From a checkpoint of a small mixture-of-experts model trained on Wikipedia.
Size: 14 layers, vocabulary 3616, 85.9M parameters.
Experts: 128 experts in each of 7 layers, 80 GeGLU neurons an expert, 2 picks a token, a shared expert of 192 neurons.
Below are experts of layer 9 (counted from 0) of a mixture-of-experts language model. Rows are named router (the router's row for the expert) and show model dimensions 256-319. Each number is 500 + 25 x the weight over its row's rms, rounded and kept within 0 to 999. Numbers have three digits each.
After each expert's rows: "comes after" lists some tokens at least twice as common just before its tokens as in all text; "mostly gets" lists some tokens that are sent to it at least half of the time. This comes from a sample of Wikipedia text that the model never trained on. Tokens count by the router's weight.

# expert 23
router:496517520517499471492502493442505509519470500518493457515502488477493481474492520517492502468513484495464475521509503484480468477505492470473483504475538488476467492494495516524515484490507476
comes after: "2", "1", "9", "8", "95", "94"
mostly gets: "018", "017", "019", "014", "013", "997"

# expert 10
router:495508514493501483469469533449485477463499512499491471540539470527504510530469501512482474477444568491537455491490493517511492493473495531515471468469490525505467489515482495526500529508509503
comes after: ".", " (", ":", "°", "6", "5"
mostly gets: " ft", "%", " mm", "ph", " million", "84"

# expert 119
router:439497491495542503525547496520527518501500506506545545459517496415525494467491518505475511504454462465516518509452510514482536489540504497476483530457524479497469512459492534561543519514512497
comes after: "\n", ")", " served", " information", "ist", "up"
mostly gets: "- Born", "- Born:", "- Gen", " (born", "- O", "- Pro"

# expert 95
router:472533536460515482548498512498479476488530474501529506507509505537495469489541465502510501484486572475529552464532525505497487531500501475511539518530466495514485500515490553477483534501465496
comes after: ", ", " ", "| ", " | ", " in ", " ("
mostly gets: "2", "sequ", "ract", " project", "ort", "ver"

# expert 115
router:503438539470519487502448486453468490494509508486536493548504462440529513504501482501523441500526480501503445526510499528506520501473495508488484486520478476528514506484532515502524522527475437
comes after: " ", "| ", "–", "-", " on ", " | "
mostly gets: "31", "21", "30", "19", "27", "20"

# expert 68
router:519501558521512477461499491465496501476500468513527502539499481490492506478476553523460525512536483486524460486494491473495553517485470511489522534486516512522511512536497490489526531490501497
comes after: " | ", "; ", ") | ", " | +", " ", "–"
mostly gets: "61", "39", "73", "53", "0", "52"

# expert 9
router:535466466494494495525487524479518494500512467479503488505518501533479548503518528555527481484553458502511474470450510484459493468490512518496540458470492547494489514564483483468519480484511465
comes after: "6", "3", "0", "1", "4", "2"
mostly gets: "–", " | .", "/", " ft ", "°N ", " and "

# expert 1
router:498449551464478521544543527473485483516490551490525511519511464511500524472522507492462451475461518505492520512514473497458447547478521475504518487499495518470533518476505468514502472454499490
comes after: "\n", "\n\n", "otes |", " the", " in the", " Party"
mostly gets: " North", "|---|---|---|---", " West", " First", " first", "orthern"

# expert 98
router:444477505456499481504458535485501498490509472480509475507522487549497523502493513483524485546492479455490506503504486507505477517509465536506477471477482500564498524513476477491483470483466523
comes after: "1", " | ", " ", ".", "| ", ","
mostly gets: "9", "8", "7", "5", "6", "4"

# expert 21
router:442517493468549502492491510504480512465515478473534505504517476534498513477512526524553495529480451518475461498503532533534484516484463550518479546480527496506507482481517500500560524515498527
comes after: ", ", " in ", " ", " (", " | ", "–"
mostly gets: " dis", " dem", "1", "urch", " Dem", " Kingdom"

# expert 110
router:436496451499493571530503470493521507551519494488490446548509476505469525535580506512527496527540487472511494458486551481486489516524479503520538517542547515543484499495504495523511524517498464
comes after: "0", "1", "3", "2", "5", "4"
mostly gets: " U.", " J.", " A.", " .", "or.", "i."

# expert 113
router:449506470516472493487459459527512536510499489467500502477478466517552506482530502469478529506503531469482528499509479479479518453471543530533470512505509477505505494468520509494505490481527516
comes after: ".", "\n\n", "ated", "s.", ").", " due"
mostly gets: "The", " The", " that the", "ed the", " and the", "- The"

# expert 62
router:496437485499491531550510519502505519525503525487477489495493478526456506465474489462496521485481502490470528500497453495469551492514464474507517487540479544512509517500498527530522485483498542
comes after: "0", "1", "3", "4", "2", "7"
mostly gets: " | ", "a | ", "\" | ", "i | ", "; ", "- Coordinates: "

# expert 52
router:470486516515502555511537531505521483506528456487515527491520480498524509479483475521492476522507454475522500505447549488467489533463488519503484474529514513469537491520511508522541491474519527
comes after: "\n", " non", " co", " All", " long", " al"
mostly gets: " ab", "-", " Ab", " under"

# expert 116
router:496539482475541515502534544521476514522481499503507482501443493547461558560521482495523515459528481493460493520511464495514526487501450446521476462484502498506515528509495482529516490514484514
comes after: "\n", " El", " Sant", " organ", " r", " Cl"
mostly gets: "| ", "iz", " El", " La", " Ma", "″N "

# expert 121
router:495506546502445486488466525528507505461498533496461501519528529511496565487526453481503524459507501502516524492453510497493469515519509448489517526511472444482553540492489471497461542485511455
comes after: "2", "1", " conf", "3", " Pre", "9"
mostly gets: "ir", " World War", " Army", "th century", " December", " September"

# expert 97
router:484530472526483512488500496546504482509480544535445443476487484547459510486485505483516509466530467537489527505538490493547537533496511499494506532509460567473491520459508511459507546476477517
comes after: "\n\n", " \"", "\n", "===", "-", " resp"
mostly gets: " J", " v", " ch", " j", " Cl", " cl"

# expert 17
router:517506495537498485544477517538471478466440483485460493474545492526513501515533512489486493490523493508468494495520499491498522463463493463531509510488514519504463485520496436491502485504487532
comes after: "\n\n", "History", "s", " career", "areer", " life"
mostly gets: "==", "===", " ==", " ===", "====", "==See also=="

# expert 91
router:471538461468523490465502496500449502446471518487531517526482489522494530484514493531458480512496496532503485509528499497494498508520485470498503452533459503505479529470506481506478484472488449
comes after: " |", " |  |", " there", " it", " There", ", which"
mostly gets: " is", " are", " so", " inst", " It is", " located"

# expert 102
router:473517513489444481484547461480502491489460489502492516481469480491525478470494486538503521507528517478465458480539484471553485515479509508519512507495464483495497498476480464527501471524503453
comes after: "A", "E", "I", "R", "B", "N"
mostly gets: "RA", "ER", "OR", "FA", "ST", "NG"

# expert 8
router:492448463430488524515518507508475469533513542504499497497510499515494550485527460491490505549550513494458432520500453461482489489524523515512481489504492498526493545512532469497536507503495521
comes after: "\n", "ebsite", " Kingdom", "  ", " Preceded", " name"
mostly gets: "  -", "):", "sp", ":", " include", " by:"

# expert 126
router:519470501531501484550510550512509443515508469469495490495502501518509515536498452496551523494520462511483433502465545461502524540528489520493528480516500510549537519501513484477487506465510483
comes after: "1", ",", " | ", " ", " $", ": "
mostly gets: " occ", "ru", "as", "ou", "ras", "95"